config.yaml
d_shared_expert: 0
balance_loss: 0.00262
router_bias: true
lr_router: 0.000523
vocab_size: 32000
max_grad_norm: 0.5
batch_tokens: [65536, 131072, 262144]
train_tokens: 616500000
dataset: "wikipedia_en"
Below are experts of layer 5 (counted from 0) of a mixture-of-experts language model. Rows are named router (the router's row for the expert), gate (a neuron's input weights, with its number), up (a neuron's input weights, with its number), down (a neuron's output weights, with its number) and show model dimensions 576-623. Each number is 128 + 24 x the weight over its row's rms, rounded and kept within 0 to 255. Numbers have three digits each.
After each expert's rows: "comes before" lists some tokens at least twice as common just after its tokens as in all text; "raises" lists some tokens whose logits its average output raises strongly, later layers aside. This comes from a sample of Wikipedia text that the model never trained on. Tokens count by the router's weight.

# expert 15
router:131104082085104153131104134137137146145110178118119150178152116122105155101105112167120111107126155130099088127146121088132126129104152167142124
gate0:127088097142125159122102143142142148128096082133107132105102145127158150154141133134128156108139145115139134127104137132118113127120145108126116
up0:107123092117164129115150134139131152110136104137122119140144141166109139115112140148130086117116142153160116124158145100143104102125121071170163
down0:144109116156104106152108147112124117163118087144108116141124095123123151155117073161113091133135120117138120113093144143131121171130137131096131
gate1:122130141142133130140152111131139116119113103115122143149112203109097128123158119143122147137162196187116165143127096132154155105125142121095079
up1:138120141172141189098102192124130096148148160099139108081115112115128130111115116106119138100116097144153079125147158120146099102121114193165157
down1:094160109108081133138138160160124111109122109158137138122080116079155124143142143095157075123160112122143092123139114132120145155137099128107134
gate2:115074116100149106117140083153179128128132131132120108145134133165126158073155138159140141159095150120101096139116140102130120138126145092108118
up2:149142151110093138120112183129125107144063126140141090061144176145151090154115137107165102048121095093192147122118086161126160118158137150152151
down2:178121139125137138150119126115187093101088126136171122105143073103166137157120114139132138184183132114132143124154135159176127166087127146132115
gate3:102119082100132117120141131138107085123163094109082122120144134075116109138133079159114110105101083118141142123122133154116127138128147071115114
up3:150177167151158144112128110096162166134149139134121166162149098168099147124134152128184098122133150138141119126103086138100137111147116143103148
down3:123168145097090142131150109142113141078126133092118137106119117131104166117150093153135107144157127100141135140193131180143113147132123104149129
gate4:126097157118127134143138138110135140155113138102150117141129172119139139118116111140121169121078124103112096137121141151181121138122130195107076
up4:130192118150097166138127133133173136109132110160056122174127090099146060112140133060136126125157171120160164142085122153124097136106120122141174
down4:133143113135102091106155169171141171137118168108171183109160130142115121119138092142131156151178146120136126162127131111074137141135134110132104
gate5:185133138116147145133153098125128088123121144107115133139173110127160093143149117123138152153167178135105141109117126126172125069093131128146148
up5:141144099163149137112121102127108154170132139196159124147159123121143104143115132123093124147140114128111125122123150151083148138096094110104155
down5:145118169120110093115154171124136122121151147142097068086122115116121166155090114102119130124073164099089100094158113088189117128132129141117130
gate6:142147157145156119132101154124142104159163148083125114125156139175166134148097112168121114119152150108109134155148086145124094095093123133115119
up6:096103139117179168121133145172124119147143163155095162125149155118146148099148117155113098115167117111145106136092154133125133141113140116101115
down6:111178135130132170133118122143092135166124137147143126145133103145129146100102129120136146093138130141080193153124116151152111113133162146143134
gate7:103087121111122133131119150106142139110086090126133087103132151113111140081161119121103124045094112146094154104093133176122152131146150122129077
up7:186143146142156119107147148109111101124163161122130151140105077158139132171083154147154136205150136108127160144143138041118154124138107124127159
down7:145134132081145137110106114134110164130117091113091137147146146101128121089102153120121076152140117116142126097137138127120104155119159133136137
gate8:139114144120139136114123125148123145151110132115113148133176166135078140169149109148136149121125104146122104105114090113096108129139137157105122
up8:096142143127091108138116115136115130105142088081165100092141104126165055093118140125108124100116149146144195116116161122135113143136140106186150
down8:103133180156146132162141102167137134145147143122143092148103105094145154124176093127124090170139104141158156156120125123105107134131132106120152
gate9:140127153177137095109169197121165184135166120137112136100131120120130127126139113143131123123111125117135148147135111092098135143153148145121114
up9:160156161139104127138139147129181181151110149141128159125149190147120125120146129170142149102100160129121121128116134113171157150132138159132112
down9:130153107107147140125135137118116112120131107138123093152105141069171100160179162162133114159139091106117176138145139105102101101144122116156157
comes before: "\n", "-", "|", " The", "==", "The"
raises: "\n", "In", "The", " In", "|", " However"

# expert 10
router:124175104147116149143085092147162097133131149122103126109110163111118146121148136090141130152177114145145182125149084150165139136147089113150126
gate0:134113128106133123099107092128129121089134117102183138106135142140131169143122141155166137159105133134113124089163123157138113114127126172135165
up0:089141103084071118163119144143137067140134113150130150108081118171101113134124134120100123153152137185099129105113150129132132166132118136100111
down0:140171137122155157151095103097116137087165137178148099135092100167121121135126103146176142107151113102149118172081135103123097123113135077181071
gate1:110161179139115118133148163122101117118141135158120148152119115152089165107101195131073118146150116147096098096139088151149143161135139144113145
up1:132128162116155141142158147127146100117142112133138152145088119147059135097187115159112129165117136098121172115107071135176107117129126138117160
down1:110113133146110157158111137115104112094130103124105155091146150101136117121136084111187114112126099153134073158149128136122140124142152141144135
gate2:132140135119076169118137126108112071119110101159100145114156147103133093119117152129105186135162159095152113160076110153165125119158081152099137
up2:105148111149106153108112140162172136141107118135122130141123100104148128157175119127126140136121121129153057121127120116135108164156103142133094
down2:128119136163144155133102127135094131152101137126120129130136111089137084127147135138102120135173178118171127122138124121130130128130157164126154
gate3:174116131151163106149159151134135181120149123121153135150106108141126106126154117137159152097119110151131109180118113151135126164118132135147167
up3:135131109150146092148122205117135162136133110151153145119112119136135108120155124108159146110103117158104093169110073113130117161124154113140138
down3:098085135109116121159164136157152129123104104107122118079094130137127106157152149118115139162114074096149113119084099067123100096109163097120119
gate4:113132139157136128119101146123138138147188138134113159125176135167157130132103131121124139133117119107112187122154110126104172125120142131139135
up4:087142119138120117204127107138083150154143118177144134111122141147094174125115120141132107099077120132112131139149086123138159144135110158064138
down4:106091157142136167151145168119128115139102092107139190163163107106135121115074102140116102130143148132104156142164169146184152135153133114147127
gate5:142136092177139090109117088138125117128144107144125116111077137130127117139143157119145143145141116105117126061114103120096167094142120113150120
up5:139144109158132128122155098151121135100152137151094160092090122138130124112109150128091161143129131135109093114129072135138166135101103128123137
down5:097103135099133117115159154126138122158122166088158121116177098111108139107097114149137123103138121178124145105117176149164109150133140121125170
gate6:122119133140125118124125109127128135102154124106157104123099093127140112132087100139122164090103123111099132141120145102133135124139128148130133
up6:125159137146136126101136117138156112094148114127105113112079092111115118122086097165147131084117143121126134144107145148127119126118153151120151
down6:150136165092111132142071109112104120100094120127110124124113111117108141165142162091127099095144096130119177138100150124106086117134124163106124
gate7:133132073160146145139107178090114084144100067099159103093121167104125065136136155154156156113140137093091129115113134096084124182136098160134124
up7:134132129147161143128172098127138125103147111119164148130098122134121080095124157128165136084138142147141111121085124152115128150135100155135097
down7:161150130109117130127141100150124091160120115161069158152136160108122112083178145144129147052173106119090171149149121087143099106133084113112098
gate8:149163146136120126079138108134151154117094128121154133139143119117126081185116081098123117172093110104118134094166093147138102123120112147136133
up8:135157138115156122133151104136159114099169127165101101110123100138160111140120108110146078080125114115174094129134109143093138100109119156123112
down8:088114080143165124102162112152129130122137108104142121147114124113110153150085115146128130134133128112123135159161121147134095093140135134118145
gate9:149135148115144105129101149099104131120205139139143128133154119135114122095140116116144113128138129129132154135108095105127097105141107145127105
up9:162133099157122121145145149128066126124158125099164082118153147131175129114113106106127120139121123114101153152152138144105154169124113097115118
down9:116132130151092119124116142146109117110142148132164131142121117136148121130083150077107167150138133105141116103119102095131134128100109125117121
comes before: " the", " a", " was", " his", " to", " he"
raises: " a", " ", " the", " an"

# expert 16
router:119096105151149139103105152099083121154112183166113114087143163099139136061103116114150164093147142179095170119111153160134096171135124141104130
gate0:151134134147104122121123130082120152132116163129145112134144123167145140093092130131148114125116126093126070104150099081131136134118155153119118
up0:153104121149115120153093098103161138130112206139154118114137167148133168121116126144156117140141110088153108105145108117113115140175156202109106
down0:132103129101142112154100093137109144150178135095121150103166134118113136119099111073100143176125135144132133144136124103143113106168151107114122
gate1:164129099120138167140131119153174103133089162111109109146119132095122094134122142133108127136102124158124193157110142152160136111143128181118131
up1:122133139123167098045120142123142100107137135133153095164108128156118085128110125137154125123107112132156125151134114095139143131121111112167113
down1:152120133104133091139098156116105112081153121122125136140115153136142157135099139114140125149098119115147117100155099103126118158080090139124109
gate2:105157115131146181164128149104143089129142169133153134146134105145114127072117141145127126113142115071149160148120104108085124172136110127136092
up2:126098156154122103119102154128126104094102099125123088151138166116126131138111149150136137123109190147148122138114134128134121108113176092124137
down2:135132151112095132159121106091141140167117105155133120173118114139086106136150128126151129142150139117149154122126094149114175158138129147152122
gate3:150106136105129109123117083120116151136131132141110136127156161152129128146161112148132095096142122135153150133152109112116116115141115116140118
up3:107139140117139122130115124142129119164148176155115153125134124093145143103123130086117154113135128098138109132142129119140126165148057115117112
down3:136138099095126180141171155122100094136119173166113156136126177122144087107151110149158155084145144115150098141126135127110144162107134090081114
gate4:140098118110115142090122168113123106122146123165116150101109110097099131090094119151140122146126149092144150114136118155135121120130160129137146
up4:134101123081118132120164130125124116107103119100109105126159116135140111134137192107148113161095136167100135108157131083126157112118101136116136
down4:112114129096104141104066092096119157122110092098138093125157115115172125109131134142119161140089158180102137127089130133127134118078136101159130
gate5:141142161112159142137128133145135142076091109124094127136103133130143152112125117127130125100112144134119124100145119101121120140147154108115128
up5:141137181142122109149133128143109111080097113125122138099103140134105122137126171124132135102086117126131162108145146115126135133182145140100173
down5:148136108161078086125116157102130086142111144085183130160132138089163117128132107136151098113117126137170103145133131086124114095152129106134128
gate6:108119148128124121122080161148152053144146137108109117139142126110129144158141133101152145138128146137131139135080111142144141149180167156115168
up6:092097106125162143135127140153126119143111159126136118144129139093132163132095120139164163140107143138115109151105154135153121146136131102116142
down6:090115176152132157108100143111117130104178076162158117108075091132089180122113100124126150129121112139163164114098120157124157075145137160136111
gate7:112129139128084113160133117133143128134112146141128107149115124145117077091147121103110139127113114115121140162115110087113154097128153117168155
up7:091149127125092117200084138148127122099089152122132090126078130137124097097107143103098112113134128150135132177110106102106141112125115138150123
down7:120171101120168076102078151150119129121138086136129137127128110113125135091124151130133151131119115152149107129139165118150120073146171115102146
gate8:108117131135134164090171112099127133144094147168081179152147171127128127137107149075151144105121131117111149141131146156100142137091145140103116
up8:174150113097146154141081113134125118170153130105179093159079103105091129117100075139128132098136129095152127135172114092155086133160066102177132
down8:121096136127158157167130111127143131173147120133086133098098119112118134171111114160111203157112077070123122152180121144125166135097123150164067
gate9:106063159135133146170159115128144127126163160144143179093133093167148142153103094103100098098134141115125144126117115136136144133132149102136109
up9:171151123148113127084129128114110142118097136089095094136137137117135127115106145147157084107111082158164114096091150121107160133105161141164128
down9:144139105141116110078138123127156141145104121131096087130130135116120149185103114137122173128118175125083103139123146137167110109099163100135149
comes before: " |", "|", ";", "/", " W", " 1"
raises: ",", " (", " and", " ", " ", ")"

# expert 13
router:110082117146138110148104156123135103128127185120135178128125106120151126103156139156122130126100156095139077134143167091102140115101184151121130
gate0:115096133141118149100118144120117115119136095163140112123157129111180105112103132108148114136131137136140126159132139141133119109140116167144123
up0:163128152102110126201141144129139155146107093155151151154165117119203113117121103157160110136076151102098114151107109139141111170069151100135152
down0:109152126113138122133135096105150112138170110117134059132146092135115120142101109061104139128140122153113129142146146151125156148141153121090153
gate1:128145156137118104104134139156096102084095110165144127170094103138122118124127128185163132142147132118097137147106147105114160156126133142155166
up1:118109187105141137141146122156160133142145111153139120170133099137142136187143148159096163115147088120135147138118121110167145115152121175096123
down1:111124079126151116127146148151139116083142125105106129135128115150170143109173143141134109084163122133114092167183148138130118142155120199132133
gate2:136142146165161126129129115129154161113184123141112107136137187121149114121132092135145085155104127164116155165162138119175099099107106071095127
up2:145145140102146133129114184163117114122120106134113121132121135100102131162156144136152142149140140140121114110139106167147172130128124167122117
down2:141124100141096152155088180095148132099158116112128089143142132157157103161182142085121172124149082172118104112091183130105090102118156095111139
gate3:162159132102166092142126140125126151138159109146175145081139119129150150127137128150135170093099180124133085079155129164105154124098111124148144
up3:097137107116110123139120101123133176126161109088086127144055143112128113165151125133167099136109098136145119129107096148137151138121119088149131
down3:127132102133092142150129110110123155134147132127123131137134118069101165138130119151150135152141159168110109136137143127074093156125136113094083
gate4:142104142125108110092061097119159117173146102131174113099156094096131097107101122130114175103121117140134093134107137084168089141127131134105102
up4:120167119134126142184113126162109122124095156152099181133141145103150151133127161107174137142138147159133144154152104145117154140093098137168139
down4:119128157101115167142065138141120144143083166129104142137178165152145138074131161120147098138094108174123133107123120173111110119117167149096149
gate5:121162155169058116098115114109108100140151094142131148143102134134152151122141142149086129145100110104180113141123115121116098115120125132146096
up5:125156147172108131112156146143149112132192094145140094135116136164106127121125114123146121170124137112137132123158103129134112131169130105097146
down5:141150130063130128156082126122138094104158127139146128146129122137101155129155110113087158144081150120142117137129105094175073130113118162199112
gate6:140123117099142173129118142139136144122144086135118124087131146158140183131096131103094165126163127129139146112078126167121120142090114203143162
up6:167137141167123136130088157148129104173161102132090128169164094143109168126160106117160140149140127110131136143121136069153154124156114167137101
down6:122169135154118144107140144136099102139135147116156082116134141137137138131137174137135161133102108129104118144120136151161108154148123128121107
gate7:111162179113125107113136176137102140139136144114130161144134099181157103121129155102180176115111103127112127157138133118121146139139111112101135
up7:107142171087096134109122152115108043140136112131127168115131121136135068145167125096117152140140128130115142128107148133135148125136175124070098
down7:120094107118126121131103165127134137133129134146083090163115172118102131136141122147159085121129140137143160130148152110089121125112176108126169
gate8:126135140146076147162152121108102113106153116155140145115094152101147110128112078135117158158098109112132084168109144149117145166146138097088120
up8:131127152130192104111106143145154158171065142097123118092141124132131167143122143155124101108152157138116134062174140135153116120123127125147108
down8:110133079163105136146097144080152149137133094118122144141088099126145112127136104144137140144144172109121148118157131169164116167130105168136113
gate9:153142106136138141131159100142168106164102117131184117139114093168119141146100127117125109115111131141136115128126116135104082135090112128096122
up9:129130125121155125097094099105094132122081132108089109143158132125135131140125114133141135136112083104110139153126121147135182110171164151169139
down9:109177105167177095140123145140096123125130133152120159108116144080125125108151139167121112132083132124136106102155074114136145117156115152149093
comes before: " |", " 0", ")", " 1", ":", " 2"
raises: " ", " |", " and", "\n", ".", " "

# expert 5
router:107114152162142110130146135113133144094147067117148129166157119111158128157147131136124131146119102122137161098117095181163136123131168123126129
gate0:128118094096114123113157108133134143127112134087157133136159143117161112115144128120096145103178180088087088104132141142190164106136152127135158
up0:106112141121110146105161122119139158117149150123081148095134166120102159091156151152122083154088169151140163129113129147131101100156110152124106
down0:137142116106126113119116116167143135048140109121122137120177120119130130120127108169073107140097174199138114152151128125103122132171150101113125
gate1:108173148110105171134107134120101147159149085160129159103092120118129104110153095085134111141116086159056171104102155117137114154152080189153143
up1:111106065139145128122173128149135150129106142168115118133116149146105159150140152153143119117138183118181107147157088167107147156139183130081138
down1:144123061145145129072082149157146122106129109159122122115148134168157137101134124138077136119113115126171085134136138122119108096176113113116116
gate2:160089114162109162145142156107086059153128092089139077106128152134129134127117170165121155137155095153169129159124184115153178120168134146113069
up2:173100149143129149138155153097113082180111090115127123109173131133152095168101138159107157165138118114134134137125130104153118086132125129110084
down2:156091138137071122130165084100141136149149095132103163156140153124151106109105135134089150165166129117159083115149129139142153148136118060128135
gate3:108137103150125109129105122108077096132087113093109096143120135124116138074109134129080090085144132096185110107109136120072125158137120163120129
up3:112151112190116172116076122114120130170121083126108098098109158136117111156105101118158092104145121121136121126138127101110181126149101131098185
down3:121168138122100162112132111116111115094116135128155144125121128130124147158132103146110125107143090146120151138105116140101127100123148159117173
gate4:144159093130144120108100119143148175102138094101116161132094123149159099067135162173140122094149121097140085135156120090164105131085159117137157
up4:132156090109122128103118147148141148098109100124103121118128100106168083136148144137126087137105135164152084126184129132095113151102108138134128
down4:135154085151146100130105083103112136147159094094189155118108154160113136097143159101112143113154141140134122114126127149170127161117068162115115
gate5:168122091099126124192113125116089139071146146138166172139097149144128122142094096153105136144121164169138115112140165130111132128154141115120128
up5:164165120109075168170115095106123102084151133148152125130078126101116136157131145151098123149155120122137157123131170110163136129139169073079113
down5:114115151118124150110164129121147143106113110171182141127164128121119132105110150112122081121107114149136133103127151125140160145137088170141119
gate6:111101149138098177158105143117072151085117134117091111103115160131093115152136161171114135134127125130138143145151098096165138133103136114109122
up6:124164118097131078160112137125136093189161129150200171120136087153130146153135111134180097164125136100123117172154170119116125126160129105133121
down6:135155124131090152118154151126108128139171110152132116083154107097131136139132126146148110150108144126069196116108114120103151098118149136112152
gate7:144111112116092135119148122150133139107114088081119118107149104133127137114127134106144137120088174145112137110165140127090150130109113108126126
up7:113125148113134145134157105140137159093116116144096147112126121139133129128114160096125095129094131146117156171114109113137136153140124194147135
down7:087146106147087125111135122105133136128125139143101118135115120087130129140120136149122119157139143089127151128124130093128133166121193141132115
gate8:146139184138097123121127096148096122150119089168128144110133105107146158148146099107192121145130119117147137167146139121096090112138122144123125
up8:106117109068199130100152124145125137079134126116125130145132113116129129124111151105084088102138149151117130092146096147136115128121110137138106
down8:135161091117132125122169122152147130103106156107126144154144162114138123177135147158125109122113164137146135116126135157110196128115138150180099
gate9:140093162103115135159134136135165066125099141119120126130092127105121098127177137192134121111113166097181145150097157138162119114100120115138139
up9:141108159116164145170124114154171099115086139127136112115111134117131087135130117192071133151099150124168147126090154148141151112121132142126140
down9:078117127132104114103145125159109151144155113123142124135129136135129107125073115122129140121091116103119145158167152122147104115116147100117102
comes before: " of", ".", ",", " in", " and", "s"
raises: " and", ",", " in", ".", ";", " to"

# expert 19
router:146120132107119091119121086110157155133157138135156122121169122126132161166132144127113132146119129132089166103130125078121119145141125145124073
gate0:140092127154146142125102149126126156112090182125171161118118180125214108141095151130134149087127131108094093163117130133134105157123134181113137
up0:168106120121139150151123165128097177112112132108165184153150149154202097168133151140140120124101107123116112161163109135115102147118172181078122
down0:147138121143096095160143158117131094126141115099108079073146129128132126142095118110103120109132126111164151110143137149161184103167113125118155
gate1:116118131116130119147127138135173079111138110132141117134142100117114077139172134125104139122110126135110112098065089119150136144139129124111125
up1:119117129131133140116146140137126146168157143138123107122126109126121146133140114130135122126110131112146185167134086135109137139134113105102111
down1:119157125145177142106130097100115111081136122111121084091155128112112058136115152130145111134134103116153108094129113116131088121103143111124130
gate2:102156155143100105139149154134139145121162117148107122113131104151101119116143123112128144130109122121129133143156071134136101134105109136127160
up2:114154140129141147135153116122108131127118114125085121129121099186152126141156142211126104151160123155099074162127152125125140095150100109108158
down2:127128103127179133141102127125080122120137137140079073131112129137135139111104131102102121123141113114139138166122099121096102119112148102148157
gate3:096113091148106099104157120114092138137126100119124113134098105130119089135110149110148153155160076153167134167106132180185160164129113140123139
up3:146111122159078126143145114125138082131138141143137110135098111125111112127111150119088132114119103127165104184102156136154135122110139163140132
down3:138138134138181131142149108132091141133107124103064119146156107124101138140122098084141149119123143133136167073171128128121143112179115140121161
gate4:132133147102150105121119134173141117110149128127142130121104136086169158116105130105109136137110104160094128124093121131128169130146133133138134
up4:145118179104103111124114130134127111112144123132138147132080132097119144130138105120119135153108091163088140131102137147136185122114134164151138
down4:130117095150103117140116136135154129127153149148147142155138161164111149139112135124089148123136159081129110121094131130127133141127170127152136
gate5:120090112128109082124092173166079130084107123157130156146141149139125138123111137084112122111074150114089073108112149151121102163114084189123152
up5:118108151095094132120123133166168108111106128141126083132118088142097137151109157119173147117119116086118179141133125118131143157198121116161133
down5:135162193137084132169122134122126114139112123108116165117169098119113151161178126125168118157094135088128138123115109139120114113117172111140106
gate6:133148095080143124129143133145120135086178128136110122141123079157129100115140155127134116169141158143143123144085104125132132157158170142095144
up6:089071104075078147122135126157148135141119156142136122100115086069141135125136116120140108145111125123160112121160122110155142093130121139126140
down6:106132134150108139120142120133115164135112137105134098136158096119086145126108177168127100119130087137120149118107111144134118089160128128133112
gate7:107108100157174139112170149162164133110104110146091111071158165156148140105117163153124154186158107107153155138148129087152141158110071155121119
up7:152092108149151117174150138166132147110093107118141133082134180138125176160114140118098142168136136094174128072156127160168161156130089121114093
down7:151121123112127173124126098102130121147117118111130145161143127117112137136126136115139126097154144133137100108139124128173149105106099148133093
gate8:150115135165123116117169136134124127111096120168102134125139186146121131142149122125099094143147141116172145116161133156173119094145154126124138
up8:103140132115113128111117108163122148120115136121137129113116082111120142172114148099101132142112132128119148117107142088122115122111096141148118
down8:122105151135094126139190121085156133148147158130154132113159133157121106125170086134131137122148163151132154140162103159115076131109082133077103
gate9:129156134119105143150153143125111144156093104103117096120105105118121131133164149095140124124102098120113133174100113129146150142150100144144146
up9:133131141123153151120083092121170137103122162109124152150142151127145121118096067152147117121145129115132132098154141108101109127112109105087114
down9:176119116142155156145112187093120133155111130116148138120101081149150153114099138053143131128111129169139121164129149080172120178173171120113117
comes before: " |", ".", " -", ";", "whose", "Effect"
raises: " |", ".", "s", "”", "reaching", "Following"

# expert 2
router:141156143155108103188168136100137158119118123136145144141122111137133133150113140157126100141120115121113155129131114148087165142149120102162125
gate0:091127084126097149111131123143115143135079052122081176087098095143121141162123115109129121112137110136165157125127119135097154098120087149138139
up0:097126115137140142083158128111166110127137166128093089091132116093085149114132109145162117115137189152142128117106166151138148166123119081119111
down0:116160096103119120102134114178129097105134121158135141123105139153112138110125142114144129124135170098159115141103104131162090089092116164147139
gate1:104150111084121120174131121140105084126124159154127128108146131139114135114104117122136129072135124165150094107125096169122090157173116137133197
up1:115104139113094127141160147086124143152093152130133147177131123133116153096127127127118125138124153114149143098136148183131107092138109100110159
down1:130161131113134132140173107112133083117104112134149140094099149123131159110145162111112137134082130149145127116150098151122134162161103112099163
gate2:105073176117124083107102152114107124133100132126129116135129151147084130146110167113114092127056138156162104113118150111094125158153155152120133
up2:157162119111100144098111091117149124092134107163109160141163096134096144147114106128124089102150138139086118113141113112143096133118115104114095
down2:115163052122082170095104139128128075092119126114144151151073064142120108135152139185130106123148175120135137125124116114124150149115108131145130
gate3:084108103124133149198131159098127128138137136127123167101142114128147103133154115088109136085116067153137148154160128066101097149115089158118145
up3:087108090101149159168136117118149158103174109143119155132150115123088123130122109106114173129133104135125166126114122132081155146093111128114095
down3:109140087099132136154107144106077149114147120146114148121106128099127125115115141127172102128177109122149161154146140111136120177100119140102106
gate4:105131063124122127125132119100137136100141131110120164151103150125166092116157148122090104112126101134111097080150108164143161150104123089137121
up4:142120138105175154077111160120104138115145136131110105147089157141126132117081126133096134138160151148082152117113130101098105121135120120147080
down4:133116092134155152147091158118093136131127139079106145147136162124141131138162106148147123178133174131092118141101137128134177131090175124118157
gate5:070161143211155119131091092116111121129116174129112154089120095101124149103105117103083071140107146116135129123094094110097123147105142113113170
up5:073136145108104118145100116085117169132149087134118143141123157101129122136073132112129158132090095122155101103134105194143114136150158101127150
down5:149180097137120151127115144124135098110109136146149178117142130127139127136119139159126155116108134111140122110094137155119082107138163139086105
gate6:144130115157087134134110146129146134106094139117074136140153124112113118076094113122144169154067141115153109123144117094150132137146144125125131
up6:108107143145087130091138135120128135121089114114131106128174136094160134115106145081081133097143130107138102136156137084141104140157163129185145
down6:105119088129162151107128154101095118109104100133134192108148093135150153158107125119087145112121122079149119144132138141129123145133154136147146
gate7:091166144110112158162116131153130113114123157133097127115112168136145149152145098128149133095156105154130154147183114115153099132112130140154090
up7:131076092144117106129124140104120114148148149136129117131159112163119105124129130141122144106144150113105085143109169174168142109100167157127145
down7:125136100143154099156133160174119116089109088102127114132125141108071157074140136128169154098129135113101146088101136140124083126093150155166122
gate8:139120127101143106110160128103144097121119137133129113117102133106107115139146121098087158146101140141135101136156135141104086151131146127129147
up8:092059186115161120120121130121092144101092128145141112119098133134182138154124130092118159147076105131121112118134140117100113152157121154090135
down8:168127142111117134108165084163171160129141167147129124087128112121127143185133092093106148127122139117105114128177135122138120106099147127109097
gate9:102105129116161127149097147114110110133145138122102139147137144132097102150095105138123065141154122160128120118147118072121155172182114192122135
up9:133127082107108152156153091116127088144151140157111114114154150170127124125143161097133127107193100147143140100115112080145132181153130164131127
down9:095147164151161113140179109158091145123144176098103125103130135129128115178137138171088126160142102103136131130170102081093171145088112102146150
comes before: " of", "s", ",", " and", "'", " in"
raises: " and", ",", "s", " of", " in", "/"

# expert 1
router:123131132115143108141107127185131119104108130111130129133121125167130118158146183147147136130147132155124154154088118130165136165128092138182161
gate0:137139144121140108097134085136115162130105145135097074109120110163148156159160128111149118128135098135148146117157109116147159118125140115140158
up0:167098136116093110122119134163136125149111172172115119139127115148152166135140163163118151143117111135081144153182156089104116125131151130131135
down0:125127116115128127128157115098132123144117144140106079156146117137135109121128132089118106124118142066134129172106164126139087126098120110129132
gate1:116123106139142138142078140161143133130130091146134106122157096140175097140138156122101123079153155148092129140173126109117142140159154125172086
up1:124134092117127137173075141119120125119135116132137071107128163151149100142108130137102091151097136149139140142153152161126112082133139139134095
down1:117128143131139068183097135187068128127128134096131116118137195104153137119104114115123098112159162148151122146146134124142174092116109118105127
gate2:186139165079105140122079113143160175133136136137157118126147129113134105148112118115102141124145077113141119117146128107125114140148127116135104
up2:116143122134110135150064111132122142136090098157113142150121105115122152088155142085151123133127110136135150156188137138149109112138098124168135
down2:106108140147118132136121134134098152105160128186151100142125141114128118154128155161099107076110163107106150094103131130129134122123144120169156
gate3:069133148187116124109121112108152089117137161132110169134115129123132125132115142135119123103127125127107108125116109152127140147096162171078085
up3:158133133086100130122168149136100178130158142160142124125153135135093127115151152089122141115152159114113120141109074140128143150107163094158114
down3:138103098106118139141120123107146116122119154146107079113118116123168143160149125132131129117145140108145121154114138149128113154137123121127130
gate4:128147111126166121145133158152130166148107173102100085133125185123134115130161111114125118142119113096134123084093165093108112118131092123126142
up4:126150160113118158163134107144111127127139131171152129134125129134093134093130114138143118107111155128145126129144107137113105115137128155140084
down4:072121135142131134146102118137128086115137152118122138128115118150151114148097142156093166130142097079151138132132137099133159140125164135087093
gate5:146139140082102086129140055124146144099170149144119147134121131115137137115156152158194097126101106123143127133118140181108085160141123105124119
up5:086117113144131140142119106120063127163135151157103140127147127155089118111162108091172116142092119141125147116153100133139148128124110132129172
down5:136110156105118111157159118117155123122137121141110145122156137136124121114111129102141115089114125140154103153087129151149162131133147141112056
gate6:130104124130078127117140143126127103110128149106151132105132131138086122141170152120146124174161143123118117146161095126160121092135112121123083
up6:112095117117108134105179153143147129079150092081162134135155142129078114150158138132141109167135103121128111142139129112179146136107148116119094
down6:152119118124165126113088141095144084125102140139129137139117139143094161137156123143140157162139129162177138128115117138122100095131112156092143
gate7:115121149108084112151142085177145174122125100112105135136120102170100162114109129124134137082176121099069119182135132070100111122126160120090147
up7:117110134131134161112160163122115115133148111146138112110112114090166135113125146171118159111137145140122142127120169140093115098145153109150120
down7:142118076134126081114105139106134126136088124145182138141104150125106143155121133165119144158098173131182127141153115087133130143109097149104147
gate8:184137122101114111101127139134128120167101115117162117156098138111117125100116105136157108109127124121106098135120124103170147132126128094100099
up8:130134089099108109092121120134130082094087125161138147147094153057132145117127104127155141134165124119092132106130129118136155127143102129090112
down8:098145127137150156157154114153117131132119139101114142157143091144108096117165157136134124117141110141162149134061128141103170133157125184127155
gate9:139159147160101139122140094144155129127140160101102113138130128131119139125091155148108133188153154113099115150053097146138140115150106128116137
up9:093152147111142140120155123143166074147128095105124140116108123115108156124149135097144168154156102155115128100095103086129098125165140123098102
down9:101104124114108097133114166099119121127161108150175131162121144107121152131088095130179157144099113087201099154172112135136124145141117120110134
comes before: " a", " the", " to", " in", " by", " as"
raises: " the", " a", " in", " an"